From a checkpoint of a small mixture-of-experts model trained on Wikipedia.
Size: 10 layers, width 128, vocabulary 16384, 26.4M parameters.
Experts: 176 SwiGLU neurons an expert, 1 pick a token, a softmax router.
Training: a variant of SOAP for the experts, 241M tokens, 7987 steps.
Below are experts of layer 5 (counted from 0) of a mixture-of-experts language model. Rows are named router (the router's row for the expert), gate (a neuron's input weights, with its number), up (a neuron's input weights, with its number), down (a neuron's output weights, with its number) and show model dimensions 0-127. Each number is 50 + 15 x the weight over its row's rms, rounded and kept within 0 to 99.
Before each expert's rows: "comes after" lists some tokens at least twice as common just before its tokens as in all text. This comes from a sample of Wikipedia text that the model never trained on. Tokens count by the router's weight.

# expert 8
comes after: " of", " in", " at", " to", " on", " for"
router:65 61 39 70 66 61 39 41 49 58 23 30 73 50 53 28 34 72 68 51 39 34 49 54 21 38 43 51 47 32 58 72 38 45 41 38 59 69 74 70 64 40 55 37 33 67 59 68 57 76 63 26 66 55 45 43 49 57 77 35 77 64 46 50 68 57 64 41 40 63 27 46 49 30 56 56 64 76 57 72 39 30 26 38 48 37 55 34 55 42 38 51 37 45 18 65 40 68 26 49 29 62 32 37 35 79 61 26 34 71 33 36 63 48 74 49 69 57 66 60 41 24 33 59 50 48 62 62
gate0:35 78 23 73 27 43 54 51 56 48 38 53 46 23 45 56 23 59 48 52 61 47 61 62 58 57 65 56 27 47 57 47 74 23 24 37 72 23 46 58 34 57 74 57 60 43 53 56 33 57 53 26 60 41 53 61 32 45 65 58 44 46 36 42 52 09 34 70 42 61 31 39 35 54 45 51 49 88 50 71 42 62 20 68 46 54 18 64 71 49 49 41 40 86 50 64 52 29 48 43 37 30 80 43 65 37 68 50 57 39 62 45 37 71 56 48 40 43 71 45 60 42 30 61 68 66 54 31
up0:62 42 76 32 68 67 48 70 63 55 57 40 82 58 52 57 81 52 56 37 55 51 39 36 54 65 42 47 69 64 33 61 62 53 75 59 38 84 59 52 58 55 18 32 30 52 30 60 58 47 42 41 38 52 39 61 54 65 36 37 55 49 68 32 70 64 63 34 63 36 55 74 64 36 29 41 59 48 40 30 44 42 69 55 34 61 80 41 53 29 57 46 61 27 55 43 51 80 55 48 49 47 21 65 45 69 45 44 34 65 26 55 59 12 28 39 62 39 24 67 28 66 81 41 36 35 42 55
down0:39 45 45 58 53 60 50 33 48 31 37 16 53 36 60 22 57 51 43 65 45 33 57 57 32 62 76 27 55 23 62 39 69 45 52 54 42 48 39 71 57 76 56 71 56 55 39 44 66 37 58 24 61 39 60 60 59 54 35 33 65 42 23 45 51 67 87 67 57 58 42 56 25 43 71 18 20 45 50 37 39 70 63 55 35 73 36 58 67 80 78 31 43 80 54 27 74 46 67 44 41 41 55 19 59 71 51 47 46 41 57 63 60 66 54 70 40 62 46 52 62 69 35 38 47 69 42 50

# expert 16
comes after: " |", " 5", " 6", " 4", " 7", " 3"
router:69 50 88 56 60 37 52 56 35 59 47 69 58 53 49 24 54 46 41 57 67 36 09 46 63 34 77 57 22 52 65 36 35 53 47 47 57 55 66 56 33 46 55 49 84 39 27 54 67 63 46 50 42 76 40 43 60 32 50 36 52 40 70 48 63 53 21 65 66 62 49 37 52 75 68 19 55 57 26 57 33 65 58 37 35 74 46 44 44 65 62 35 40 85 59 46 92 63 40 57 66 47 40 51 47 54 29 66 55 48 53 48 70 65 76 51 35 44 54 80 41 55 36 52 40 58 18 49
gate0:09 35 42 66 54 37 20 40 69 48 22 32 57 61 33 50 24 49 61 67 45 61 30 62 58 39 48 20 72 48 34 73 28 47 40 61 66 40 32 46 41 47 52 78 73 83 45 52 49 45 63 47 16 71 64 84 50 48 52 54 49 59 62 50 53 59 42 33 62 45 32 49 51 47 51 37 37 71 47 23 41 33 51 47 27 46 63 64 50 06 45 35 23 31 61 66 56 45 67 34 63 45 53 49 66 39 46 64 36 47 46 48 86 60 40 64 65 52 49 76 42 50 44 34 53 46 50 38
up0:32 27 76 58 64 62 33 39 66 54 47 49 55 46 32 43 43 37 68 66 42 26 24 45 46 45 53 07 63 78 43 53 47 37 68 68 70 24 32 58 43 71 51 54 52 78 41 51 42 55 55 41 52 69 59 83 47 60 28 77 64 47 59 42 69 89 44 33 43 49 52 82 56 58 52 25 65 58 46 45 43 27 70 50 45 35 62 62 56 35 56 36 25 58 52 43 51 59 56 59 82 27 41 62 63 54 67 60 32 43 50 51 65 51 38 71 62 38 50 78 47 53 22 33 47 55 37 32
down0:41 49 50 58 31 42 59 72 22 68 49 40 43 66 60 60 50 67 52 44 49 50 60 40 18 81 72 34 38 60 50 45 42 72 62 56 57 49 39 51 65 24 71 84 61 64 51 68 44 58 53 45 58 57 60 49 52 23 71 40 53 26 78 51 09 55 78 46 56 37 50 55 48 58 47 29 59 49 50 72 52 33 24 40 58 40 59 25 72 55 47 42 72 44 35 41 37 24 35 67 34 82 44 39 64 49 55 42 77 45 38 60 62 19 73 51 50 28 54 54 14 45 35 63 37 55 43 38

# expert 31
comes after: " and", " to", " with", " of", " for", "."
router:51 53 41 46 67 45 51 30 40 39 27 20 74 59 67 36 45 48 27 68 42 32 62 48 47 28 70 48 65 32 43 44 46 36 59 34 49 50 54 51 60 58 60 27 52 81 69 46 58 54 54 57 52 68 79 48 48 29 79 37 70 66 46 39 81 52 57 55 27 56 78 64 51 44 62 62 43 20 56 30 09 61 30 27 32 51 27 32 37 60 55 41 30 64 55 65 39 44 46 39 49 74 89 65 24 55 48 49 38 68 51 62 68 25 59 49 50 62 68 32 56 53 41 40 39 49 65 38
gate0:40 65 45 74 66 28 56 27 51 49 34 74 52 42 49 71 60 34 25 42 67 28 72 50 30 53 60 14 70 58 70 49 48 61 59 55 53 49 41 30 49 41 33 46 75 43 58 36 38 66 15 58 70 60 60 50 37 69 64 44 51 62 57 46 51 84 62 18 46 59 36 42 45 72 65 43 32 62 42 49 62 37 55 34 44 67 29 50 36 43 35 62 82 45 39 71 61 29 54 60 42 45 49 87 63 32 40 54 70 45 43 44 50 32 26 56 61 53 67 32 32 46 41 57 75 88 52 45
up0:37 43 53 82 61 37 44 36 70 39 25 44 61 33 46 78 35 45 45 49 63 42 37 38 78 64 42 34 41 39 54 57 36 68 71 51 59 25 57 34 41 40 55 54 81 55 56 54 66 51 39 52 47 43 66 69 50 36 40 27 69 60 37 67 62 36 43 41 43 53 56 59 62 49 56 45 41 63 53 74 59 27 46 34 64 42 48 57 57 50 48 65 51 63 29 50 64 17 75 55 39 12 72 77 39 41 50 35 51 66 77 45 44 35 70 35 50 13 67 71 59 22 61 28 71 79 72 58
down0:52 39 35 73 47 71 36 34 58 76 50 45 52 40 66 64 43 46 28 38 56 31 45 40 46 30 46 55 71 41 81 71 44 49 40 65 41 73 30 41 41 40 46 22 68 64 63 48 53 81 45 66 52 59 47 44 50 47 45 58 53 41 77 45 47 42 62 90 67 58 60 39 41 66 44 78 35 39 49 22 27 53 47 49 47 55 82 39 47 54 70 38 56 55 12 30 23 64 20 53 36 42 27 64 28 47 50 46 58 59 50 30 77 71 29 42 43 48 51 50 59 61 32 20 35 73 67 55

# expert 9
comes after: " G", " T", " D", " K", " S", " B"
router:52 62 47 56 33 46 70 77 58 67 15 55 55 44 41 50 50 43 72 82 52 59 73 62 37 48 39 31 50 84 40 62 55 37 53 44 55 44 30 45 34 30 60 62 28 60 39 50 39 28 26 52 37 73 37 42 60 57 39 98 32 49 75 58 53 42 71 52 48 57 60 62 36 61 41 40 46 48 39 89 52 65 65 62 83 64 28 43 46 69 55 43 75 83 38 32 48 49 62 68 63 58 63 54 59 41 60 42 74 67 52 69 44 54 48 52 57 56 46 56 42 36 70 69 70 68 33 61
gate0:70 42 53 63 63 34 53 70 42 56 58 34 90 50 29 41 30 49 12 15 63 49 29 41 51 50 70 66 53 59 49 44 77 47 54 27 55 71 44 37 70 39 46 33 10 61 58 54 48 44 59 61 30 39 32 55 47 52 45 48 44 51 51 60 46 34 50 33 60 60 45 67 56 42 18 38 33 65 42 60 64 55 54 33 60 55 51 52 44 47 45 64 29 20 39 48 25 33 47 43 24 47 66 27 63 75 57 31 40 36 40 26 17 34 41 20 63 40 35 25 55 52 29 32 49 55 56 49
up0:51 38 43 44 69 53 46 37 20 28 57 51 79 58 37 57 39 53 38 40 56 77 46 71 67 23 52 30 68 64 44 58 62 58 66 56 57 52 71 44 58 65 49 51 33 56 52 70 45 53 36 44 35 53 24 33 55 75 39 32 44 33 73 53 32 44 51 47 34 72 78 57 19 46 39 24 61 62 45 52 48 50 18 15 46 50 52 56 73 55 73 22 34 45 49 72 55 37 29 56 46 78 72 27 59 40 37 26 44 46 52 67 29 29 32 40 35 57 47 20 58 30 36 68 65 55 52 42
down0:62 32 46 44 63 57 65 54 46 55 37 70 56 44 46 71 44 66 63 38 46 35 32 74 51 58 71 53 73 53 63 79 37 22 42 56 43 73 30 54 37 43 44 74 47 20 65 42 50 64 48 55 55 52 64 56 62 24 57 58 46 46 47 31 46 63 31 51 16 60 66 31 38 69 52 37 48 52 71 61 80 73 83 40 43 37 90 52 49 54 33 48 59 55 51 41 59 41 80 68 51 48 59 21 68 58 42 36 66 61 51 40 51 46 48 78 36 43 87 63 32 70 65 43 76 76 41 57

# expert 12
comes after: "\n", "-", " |", "=", "\n ", " Born:"
router:52 25 57 40 36 61 19 44 50 44 23 48 43 21 50 37 67 59 28 48 57 60 64 54 31 49 61 37 52 41 42 37 41 43 60 40 55 48 59 40 42 44 54 57 49 55 47 45 79 47 54 23 22 67 31 71 25 37 37 78 79 43 65 54 53 74 48 52 59 54 48 27 50 59 52 58 60 33 56 34 61 71 45 43 81 58 30 52 61 61 47 60 36 22 55 30 40 48 61 27 73 32 71 01 64 33 23 65 40 43 55 33 49 53 43 64 57 32 62 46 53 25 60 56 89 56 37 55
gate0:60 19 47 33 26 54 65 66 43 67 38 36 46 64 23 46 48 67 46 91 79 54 46 60 76 55 41 44 27 44 45 40 41 60 52 17 35 66 72 76 57 62 56 34 50 44 26 51 44 46 80 45 36 50 49 59 36 45 63 50 63 42 74 64 51 80 50 43 36 46 47 65 45 43 53 50 26 57 52 44 58 60 47 79 54 39 44 35 99 41 58 30 60 33 54 40 55 34 56 57 33 42 27 52 17 43 32 34 41 63 50 42 70 59 64 59 59 18 59 35 70 50 57 54 51 53 45 38
up0:30 64 42 61 65 61 36 13 62 48 53 39 42 66 56 39 27 71 54 34 83 38 46 56 40 39 69 72 62 56 43 54 75 56 64 47 77 83 25 56 61 44 69 57 65 44 74 57 44 20 87 50 65 50 66 31 49 43 55 25 55 50 49 33 58 40 22 36 40 54 44 32 69 33 58 74 37 64 64 38 49 66 54 25 49 43 58 50 75 34 47 47 61 44 52 51 64 73 35 66 68 58 53 50 65 55 65 67 39 16 52 53 60 45 31 53 72 56 46 69 53 61 46 42 18 26 55 57
down0:58 58 30 48 27 38 68 68 09 58 54 46 43 37 58 37 49 39 43 36 36 23 83 77 38 49 40 40 53 61 53 50 81 18 65 48 60 54 59 47 36 54 42 42 58 44 49 71 58 76 40 35 32 43 44 43 49 30 32 37 39 71 67 45 44 70 31 67 57 65 50 49 37 70 69 43 54 33 46 64 45 37 56 82 22 63 39 61 54 44 29 57 53 60 36 34 37 00 40 38 32 54 59 49 53 59 29 49 36 76 52 44 22 49 26 57 43 58 25 77 56 35 55 34 58 51 50 42

# expert 21
comes after: "-", " •", " Team", " Conservation", " known", " Time"
router:40 50 41 47 63 40 29 42 49 67 57 50 55 44 29 36 40 58 37 79 27 40 41 33 60 62 57 38 42 40 41 41 49 65 56 51 56 59 72 45 33 20 86 73 31 60 38 57 62 54 61 40 25 51 62 52 44 65 49 54 69 34 24 53 48 82 39 53 86 56 59 62 75 47 51 67 56 51 69 55 59 49 70 67 62 39 73 28 56 55 63 47 47 29 63 33 54 58 44 54 66 22 44 58 88 38 79 59 37 20 51 74 30 39 31 44 56 64 49 25 53 66 45 52 87 52 56 32
gate0:37 42 47 37 27 32 82 59 59 50 59 58 66 78 61 23 60 46 96 39 68 57 53 48 55 37 46 22 41 45 27 49 58 56 76 47 22 34 64 56 32 57 59 80 52 67 41 59 34 44 61 60 29 49 56 40 68 46 15 35 21 36 42 66 55 44 46 44 64 45 56 55 26 41 39 51 36 56 56 46 46 67 69 64 40 60 46 44 58 52 48 56 41 39 77 30 69 32 42 41 49 53 21 19 45 63 49 51 63 61 55 63 44 27 23 64 63 80 64 14 45 37 50 46 62 44 47 46
up0:69 42 68 41 71 20 20 51 35 66 37 32 67 54 41 62 47 57 23 40 41 68 69 49 71 48 44 60 65 60 51 39 68 66 72 62 29 50 25 90 52 42 65 55 17 30 31 58 44 20 48 40 53 49 46 61 48 47 42 48 51 58 81 43 48 52 55 75 50 61 46 35 63 67 47 53 69 39 48 56 57 47 68 34 31 38 41 72 51 45 30 43 41 60 58 30 32 45 68 81 49 43 61 48 56 22 43 32 29 04 63 37 52 76 56 44 43 50 38 58 60 60 48 45 35 52 56 22
down0:44 56 46 52 50 45 24 58 49 58 57 23 31 55 57 27 54 50 38 36 50 42 56 56 61 30 36 45 38 62 26 57 47 59 37 55 36 41 76 29 44 51 23 56 46 25 16 42 48 28 36 30 50 49 67 32 61 35 51 25 67 54 62 42 51 62 11 67 52 37 68 61 08 45 40 48 44 70 45 38 54 41 26 50 35 74 44 46 71 55 72 43 31 44 43 47 69 65 62 35 82 58 51 47 64 59 41 25 53 38 48 41 58 73 60 58 30 62 52 39 93 37 58 37 25 52 51 76

# expert 23
comes after: " ", " 0", " 1", " 2", " 3", " 4"
router:31 27 50 56 35 69 56 70 57 65 50 48 56 38 42 32 65 62 71 70 67 21 29 65 45 68 72 53 48 46 40 77 35 43 64 48 51 57 63 16 44 36 28 55 24 34 69 34 43 43 60 81 38 65 37 66 36 46 38 42 48 39 82 51 48 45 71 77 48 47 41 71 36 33 54 43 65 51 57 38 31 37 43 43 75 68 48 36 57 59 95 40 88 65 41 28 67 61 47 63 66 42 50 53 52 38 50 61 66 42 30 27 46 47 57 44 51 53 68 38 48 26 42 80 51 46 50 35
gate0:43 34 07 47 28 63 85 60 38 29 52 48 64 35 33 37 45 49 40 42 58 54 49 71 28 41 59 68 58 52 47 31 57 64 55 53 44 40 39 73 41 34 57 65 56 34 43 60 27 48 66 71 49 39 62 47 63 27 56 70 57 55 25 30 46 49 33 42 31 46 54 40 70 50 64 37 41 49 49 41 37 76 53 31 65 28 42 49 85 84 38 71 73 43 84 72 50 60 65 67 37 61 61 61 65 69 27 50 41 58 53 66 64 52 78 64 72 41 60 44 67 38 49 72 36 67 71 48
up0:41 10 43 54 24 46 67 64 37 44 62 46 55 33 36 62 37 59 48 41 32 43 55 57 68 54 26 42 62 68 29 83 48 60 22 53 48 28 43 60 38 26 39 65 55 68 31 80 61 36 79 52 63 53 54 40 41 48 47 52 32 46 39 52 56 30 48 42 61 54 55 62 77 41 59 35 47 50 47 33 35 53 50 71 51 45 54 35 73 85 59 87 46 23 58 55 62 54 50 60 42 75 66 67 55 94 42 40 54 53 64 30 46 33 73 70 63 68 59 53 43 67 60 68 68 40 71 49
down0:30 48 22 38 63 43 57 41 58 45 70 17 65 63 48 56 41 45 42 47 67 33 81 49 67 40 31 53 71 44 51 63 42 46 75 61 48 46 70 61 51 30 65 42 52 42 28 54 59 38 53 39 53 18 38 27 45 45 48 69 64 48 59 44 47 43 36 49 58 63 41 61 63 52 60 67 50 62 49 65 30 19 36 57 59 95 43 58 80 58 11 41 60 11 30 47 33 58 63 50 64 59 41 36 44 71 53 55 43 76 63 51 37 56 59 74 85 30 40 51 41 68 67 58 64 59 67 37

# expert 26
comes after: " was", " is", " were", " be", " been", " are"
router:65 48 28 42 63 35 43 54 63 66 65 74 51 68 41 54 68 20 37 21 69 52 49 70 76 58 66 36 62 39 52 45 24 58 63 50 24 53 37 41 57 82 65 41 86 52 47 36 58 23 31 56 52 81 38 43 39 39 64 49 45 53 75 26 38 61 46 51 56 48 51 53 79 35 72 66 58 45 60 50 57 34 37 25 62 39 35 54 53 66 33 17 57 58 31 69 77 74 70 30 42 53 28 42 41 55 56 52 18 49 63 60 47 53 50 46 33 30 66 49 26 47 42 42 44 43 36 43
gate0:36 39 55 83 33 44 73 76 50 45 35 38 66 78 62 60 71 36 27 25 40 43 44 36 45 48 50 27 50 36 65 68 35 36 43 63 62 45 75 49 83 67 55 57 36 60 79 74 53 40 88 48 65 53 67 44 40 51 39 51 59 45 50 53 65 59 78 54 55 46 77 52 77 46 42 71 50 61 36 40 70 58 59 63 49 27 44 61 50 37 60 35 51 49 62 37 62 52 46 66 41 69 32 46 27 47 69 51 53 32 63 36 42 29 68 73 51 70 35 63 30 60 37 59 60 69 91 38
up0:31 50 71 46 39 63 59 69 59 58 56 30 44 45 49 66 15 38 49 28 28 21 18 48 26 64 51 37 42 55 22 85 64 50 50 40 24 58 55 73 51 46 46 62 44 51 64 53 60 63 46 55 49 70 28 21 54 49 54 30 55 63 35 55 78 36 52 48 35 40 39 55 67 47 64 48 47 51 50 43 56 65 61 28 22 35 63 32 58 54 64 70 45 43 16 50 57 64 44 65 84 58 55 49 78 62 38 78 33 17 35 65 68 29 38 59 61 56 33 48 39 45 56 46 29 52 68 45
down0:65 70 49 66 35 21 64 40 17 38 51 39 63 45 51 29 51 65 50 33 31 40 27 62 48 54 32 54 29 62 50 17 44 66 36 56 86 45 22 76 37 49 63 47 48 77 53 62 55 68 68 38 62 37 60 34 46 61 53 51 28 32 39 64 61 65 42 47 37 34 21 73 51 61 49 39 39 24 61 46 59 57 78 40 56 43 34 73 48 73 40 46 65 56 51 41 54 47 59 45 70 67 40 58 59 38 29 62 46 55 63 61 52 28 43 58 56 86 50 85 43 32 58 49 53 21 41 24

# expert 0
comes after: " |", " =", ".", ")", " information", ";"
router:66 35 67 47 24 61 45 70 26 42 59 43 59 63 77 51 42 65 46 44 46 40 55 35 30 56 44 60 25 63 65 45 42 45 42 95 64 56 45 60 38 61 44 29 37 38 37 63 39 41 45 27 62 27 59 48 26 59 63 70 44 68 35 52 68 61 59 79 50 51 40 30 55 61 56 71 71 55 42 34 56 28 48 72 63 62 78 50 56 21 29 40 43 31 55 73 81 43 63 63 41 32 38 59 41 63 61 37 58 65 21 49 25 69 29 43 57 70 68 30 42 58 43 34 27 70 61 51
gate0:46 41 47 67 37 44 35 67 52 52 51 72 49 38 60 71 21 59 57 28 49 64 31 39 36 60 45 47 39 47 47 46 57 62 34 30 56 50 59 57 71 83 47 55 18 57 24 50 35 36 40 49 57 41 48 61 31 60 51 72 28 45 74 23 41 46 35 42 47 40 43 48 36 85 40 68 62 52 28 32 39 48 66 66 46 36 50 54 60 36 52 45 35 33 52 66 71 46 70 45 41 79 77 63 42 58 66 54 81 27 19 51 58 62 29 54 57 88 55 53 74 63 59 32 38 61 72 83
up0:60 76 46 25 50 56 61 23 64 33 39 21 62 74 27 41 70 34 49 61 42 39 72 50 67 30 51 54 73 33 45 60 52 34 59 66 53 76 34 41 36 45 50 57 79 47 60 55 56 61 51 52 42 56 45 42 69 46 49 21 68 58 36 75 73 40 56 57 58 68 50 47 47 21 55 38 50 43 77 66 47 55 35 29 75 65 45 46 32 66 51 49 41 57 53 46 36 54 39 57 60 44 28 48 58 45 32 44 27 52 68 60 38 43 75 42 49 17 44 52 10 23 37 69 76 41 29 18
down0:28 58 42 60 55 77 39 42 81 61 49 81 60 28 65 55 61 50 58 55 48 58 37 43 49 46 68 26 59 65 32 43 54 62 38 41 63 40 47 50 37 20 61 74 32 31 64 61 54 42 39 62 64 58 56 68 43 67 33 48 50 44 70 38 52 28 51 26 51 56 49 64 58 51 18 43 54 69 34 54 43 47 99 60 65 49 36 40 57 85 75 52 65 37 48 30 48 72 61 44 48 67 43 32 62 50 31 77 44 46 54 63 55 61 49 72 59 44 32 37 75 45 66 39 53 65 50 23

# expert 18
comes after: " the", " The", "The", " United", " a", " National"
router:29 47 55 30 44 43 65 34 46 68 45 41 44 34 56 59 35 38 45 50 55 31 67 43 34 34 26 49 51 59 73 52 95 69 30 52 27 39 62 34 67 47 39 16 56 50 23 38 64 76 59 47 60 48 37 51 47 59 50 49 55 50 24 56 20 34 63 45 38 75 23 53 17 36 52 49 23 29 40 61 49 25 52 49 50 78 68 57 43 50 52 44 65 38 46 37 46 18 66 49 69 51 55 44 83 58 59 69 44 60 29 47 55 50 71 44 54 29 59 74 43 51 59 81 30 44 66 55
gate0:31 47 41 48 27 36 69 34 51 43 47 21 48 44 33 40 21 67 56 51 56 70 51 59 59 43 51 36 83 36 73 75 56 63 43 69 42 65 57 29 41 70 24 58 60 57 63 59 74 42 57 25 61 79 46 57 52 36 62 36 43 65 20 59 49 16 43 55 61 47 59 24 53 45 19 52 21 59 42 59 46 71 59 56 77 48 43 57 36 53 51 37 76 59 41 58 59 57 88 47 24 45 44 38 36 42 48 64 55 11 45 58 57 71 41 34 24 42 41 45 60 55 43 37 47 70 35 48
up0:49 55 57 34 66 38 60 86 72 52 28 76 45 42 55 50 48 26 30 36 28 53 50 56 48 61 51 51 46 83 29 36 32 41 53 61 62 65 66 84 45 53 44 63 46 43 21 55 68 51 46 55 54 42 49 66 52 48 20 42 46 36 61 71 68 50 70 68 46 76 33 65 83 77 58 57 31 42 36 74 20 33 41 54 35 32 58 51 40 56 46 64 39 39 39 47 25 49 47 32 62 67 49 56 70 71 53 67 45 73 58 47 44 38 50 59 80 55 11 68 70 43 40 70 38 48 47 41
down0:71 45 47 58 26 29 52 58 39 62 37 53 38 63 59 49 61 33 65 24 25 39 32 39 40 29 59 72 45 48 44 43 41 46 47 56 60 60 49 62 57 51 62 44 34 39 36 51 52 73 31 42 27 56 50 54 27 25 47 51 66 57 33 48 65 27 57 49 42 81 55 49 62 74 83 33 44 31 49 72 59 43 17 44 15 39 65 52 48 36 45 63 25 65 60 54 35 66 27 54 40 16 60 73 61 48 58 64 56 80 63 65 66 24 58 77 66 79 33 54 37 61 64 49 52 66 61 71

# expert 29
comes after: " ", " 0", " —", ")", "1", "2"
router:54 58 59 65 49 52 38 32 44 63 78 67 64 60 50 42 75 53 69 33 21 29 61 58 49 58 91 66 51 23 67 76 66 22 58 46 50 48 35 35 23 76 43 47 57 53 49 53 35 65 60 74 58 22 46 48 24 58 48 54 31 57 46 55 42 66 39 76 39 43 33 55 23 56 35 56 77 73 46 67 50 46 26 64 53 75 62 52 46 62 37 53 45 21 55 44 62 53 54 66 26 63 26 50 30 53 64 33 29 50 46 39 57 62 54 38 26 72 76 32 36 55 40 49 46 54 30 44
gate0:48 53 16 54 55 44 52 69 50 54 54 56 54 55 44 41 57 45 55 80 45 55 49 52 41 33 55 50 49 54 55 50 62 60 57 66 78 45 76 43 49 51 42 58 35 65 61 52 45 63 53 44 70 30 44 15 50 33 24 66 45 28 23 55 57 58 68 32 72 50 45 18 31 60 39 46 63 65 61 54 00 57 47 24 42 18 42 38 50 41 63 39 42 44 50 44 47 80 82 18 20 66 46 35 80 52 52 62 47 48 57 39 60 56 27 74 59 51 38 54 79 40 73 62 51 43 67 72
up0:36 57 59 21 81 25 27 42 52 54 58 47 59 69 65 40 52 58 49 52 34 52 47 47 36 38 35 53 53 46 46 61 20 63 31 57 67 32 56 67 62 45 51 22 32 29 50 53 22 56 60 43 52 56 55 39 47 62 37 73 27 60 29 33 65 16 59 48 70 50 51 34 44 43 57 35 59 33 58 69 13 50 64 61 58 76 44 50 62 36 27 39 60 20 47 50 42 37 50 36 21 53 45 12 40 52 67 50 34 69 55 48 33 41 62 67 45 49 42 37 62 31 94 52 20 42 50 57
down0:57 43 34 27 71 30 38 41 23 41 51 54 67 63 39 42 44 53 74 35 58 61 49 70 42 37 88 55 50 49 33 41 45 53 52 40 47 57 26 64 68 26 51 35 29 65 37 35 41 70 49 57 39 65 33 86 39 54 43 60 53 41 58 66 78 31 68 53 65 51 66 58 29 34 51 49 23 66 29 30 42 44 40 63 73 73 55 34 60 52 29 43 72 50 45 55 50 63 60 61 57 33 65 48 59 38 59 48 71 62 40 86 50 30 45 58 14 57 09 39 28 47 49 57 54 30 66 45

# expert 15
comes after: " in", "In", " In", " June", " May", " July"
router:48 59 81 27 27 34 69 32 62 54 20 38 43 54 40 42 42 13 48 53 44 48 76 54 27 44 37 63 15 52 46 63 28 49 56 59 62 65 40 53 56 50 72 30 78 49 40 40 46 46 46 31 76 52 40 52 34 35 57 38 25 80 71 66 47 47 29 35 42 76 43 51 41 38 56 42 63 38 40 65 61 53 58 17 53 19 29 53 44 59 64 48 55 48 38 29 82 26 68 59 60 69 39 36 51 52 59 38 61 63 34 56 65 36 68 51 61 50 42 65 44 61 67 27 70 59 59 66
gate0:58 49 56 49 68 69 47 29 37 38 50 67 55 39 49 58 43 21 55 26 62 45 88 42 73 13 41 57 39 48 74 22 44 60 29 45 56 52 59 26 44 34 30 42 68 31 50 57 60 63 57 32 39 38 39 53 38 31 40 48 36 79 19 48 56 52 66 49 61 52 44 52 54 39 40 41 56 57 55 54 71 58 92 29 45 58 54 61 64 63 50 54 34 80 54 35 67 18 58 25 24 42 43 36 61 58 63 34 54 41 37 42 17 66 59 73 76 40 43 64 70 49 56 48 55 50 31 30
up0:42 71 43 49 61 38 36 69 80 63 56 24 52 60 46 46 43 33 43 54 14 54 55 50 48 86 50 31 72 43 40 73 49 45 56 35 42 49 44 26 43 46 69 73 19 64 51 30 47 34 45 75 77 66 71 68 42 59 52 41 70 35 64 57 37 70 38 37 31 54 60 35 55 44 70 46 48 57 43 49 64 63 04 65 70 40 29 43 54 51 50 57 61 30 46 56 42 80 45 71 51 32 53 63 55 38 40 65 37 45 73 54 73 25 51 53 42 52 82 33 28 38 43 38 50 49 53 75
down0:44 58 59 46 48 27 39 60 22 59 43 58 64 65 72 52 44 26 44 52 75 53 54 61 64 29 64 55 59 31 59 68 25 56 59 34 42 59 33 60 76 53 42 62 61 53 75 65 45 37 55 34 60 68 21 44 48 51 45 30 67 53 20 29 65 54 33 49 57 66 34 48 55 56 41 24 39 37 41 51 41 57 51 31 27 47 28 39 84 45 58 28 39 29 72 42 54 44 60 23 39 33 54 71 57 31 61 69 51 55 44 22 66 46 78 90 38 61 47 61 50 62 73 65 38 77 35 66

# expert 30
comes after: " the", " a", " The", "The", "'s", " his"
router:47 45 38 23 28 35 47 37 28 40 62 55 65 60 59 51 49 48 38 49 96 48 46 52 44 56 47 35 60 43 32 43 57 50 26 56 32 52 43 44 49 43 28 24 56 38 61 67 66 56 56 47 58 54 40 48 66 78 74 32 76 44 52 34 35 47 67 28 58 68 50 76 55 20 37 40 48 39 48 53 40 28 50 41 39 56 75 61 24 50 32 69 63 56 38 45 32 52 52 58 66 29 86 32 51 55 44 63 43 66 52 28 82 24 63 25 46 24 68 84 64 52 55 61 42 47 74 33
gate0:32 32 49 37 52 39 61 49 35 63 42 47 78 62 46 56 35 68 50 38 58 83 51 46 37 29 71 48 60 61 60 34 64 33 33 55 66 58 35 58 68 46 38 36 55 54 34 73 33 77 66 46 50 39 39 47 54 55 40 41 40 64 86 68 61 37 55 46 49 66 26 55 63 68 35 26 44 10 31 54 41 63 61 30 58 29 29 62 39 27 52 46 39 58 43 31 36 54 18 05 58 30 77 44 48 51 56 57 56 47 22 44 33 49 55 48 84 35 29 44 69 66 51 45 49 37 45 52
up0:43 32 50 69 46 46 42 43 12 28 44 41 45 53 24 44 60 70 37 62 41 58 43 47 51 56 43 63 38 54 32 89 59 45 69 54 76 43 48 38 46 62 50 68 50 33 46 61 57 43 56 53 14 63 51 46 53 68 53 47 52 75 57 39 53 67 44 51 32 42 65 34 58 23 49 44 44 23 66 44 58 79 34 45 50 33 25 45 53 65 14 45 54 52 45 40 02 44 31 50 61 52 49 34 46 81 42 42 63 15 55 73 37 40 33 40 67 55 43 70 75 48 84 63 40 64 45 49
down0:43 50 53 27 59 28 51 52 77 12 60 64 54 38 50 41 31 53 71 72 23 39 65 27 34 52 44 45 60 29 54 76 51 57 48 81 52 57 68 47 38 26 58 37 40 61 48 66 63 43 57 43 66 53 54 37 46 55 76 50 65 36 28 46 60 48 77 56 64 52 43 70 34 51 31 47 71 59 35 60 61 33 34 34 82 51 62 66 50 60 13 42 46 20 55 66 38 49 49 42 38 64 73 38 77 49 48 21 68 43 85 44 66 40 65 47 42 47 58 63 47 43 61 27 34 77 58 59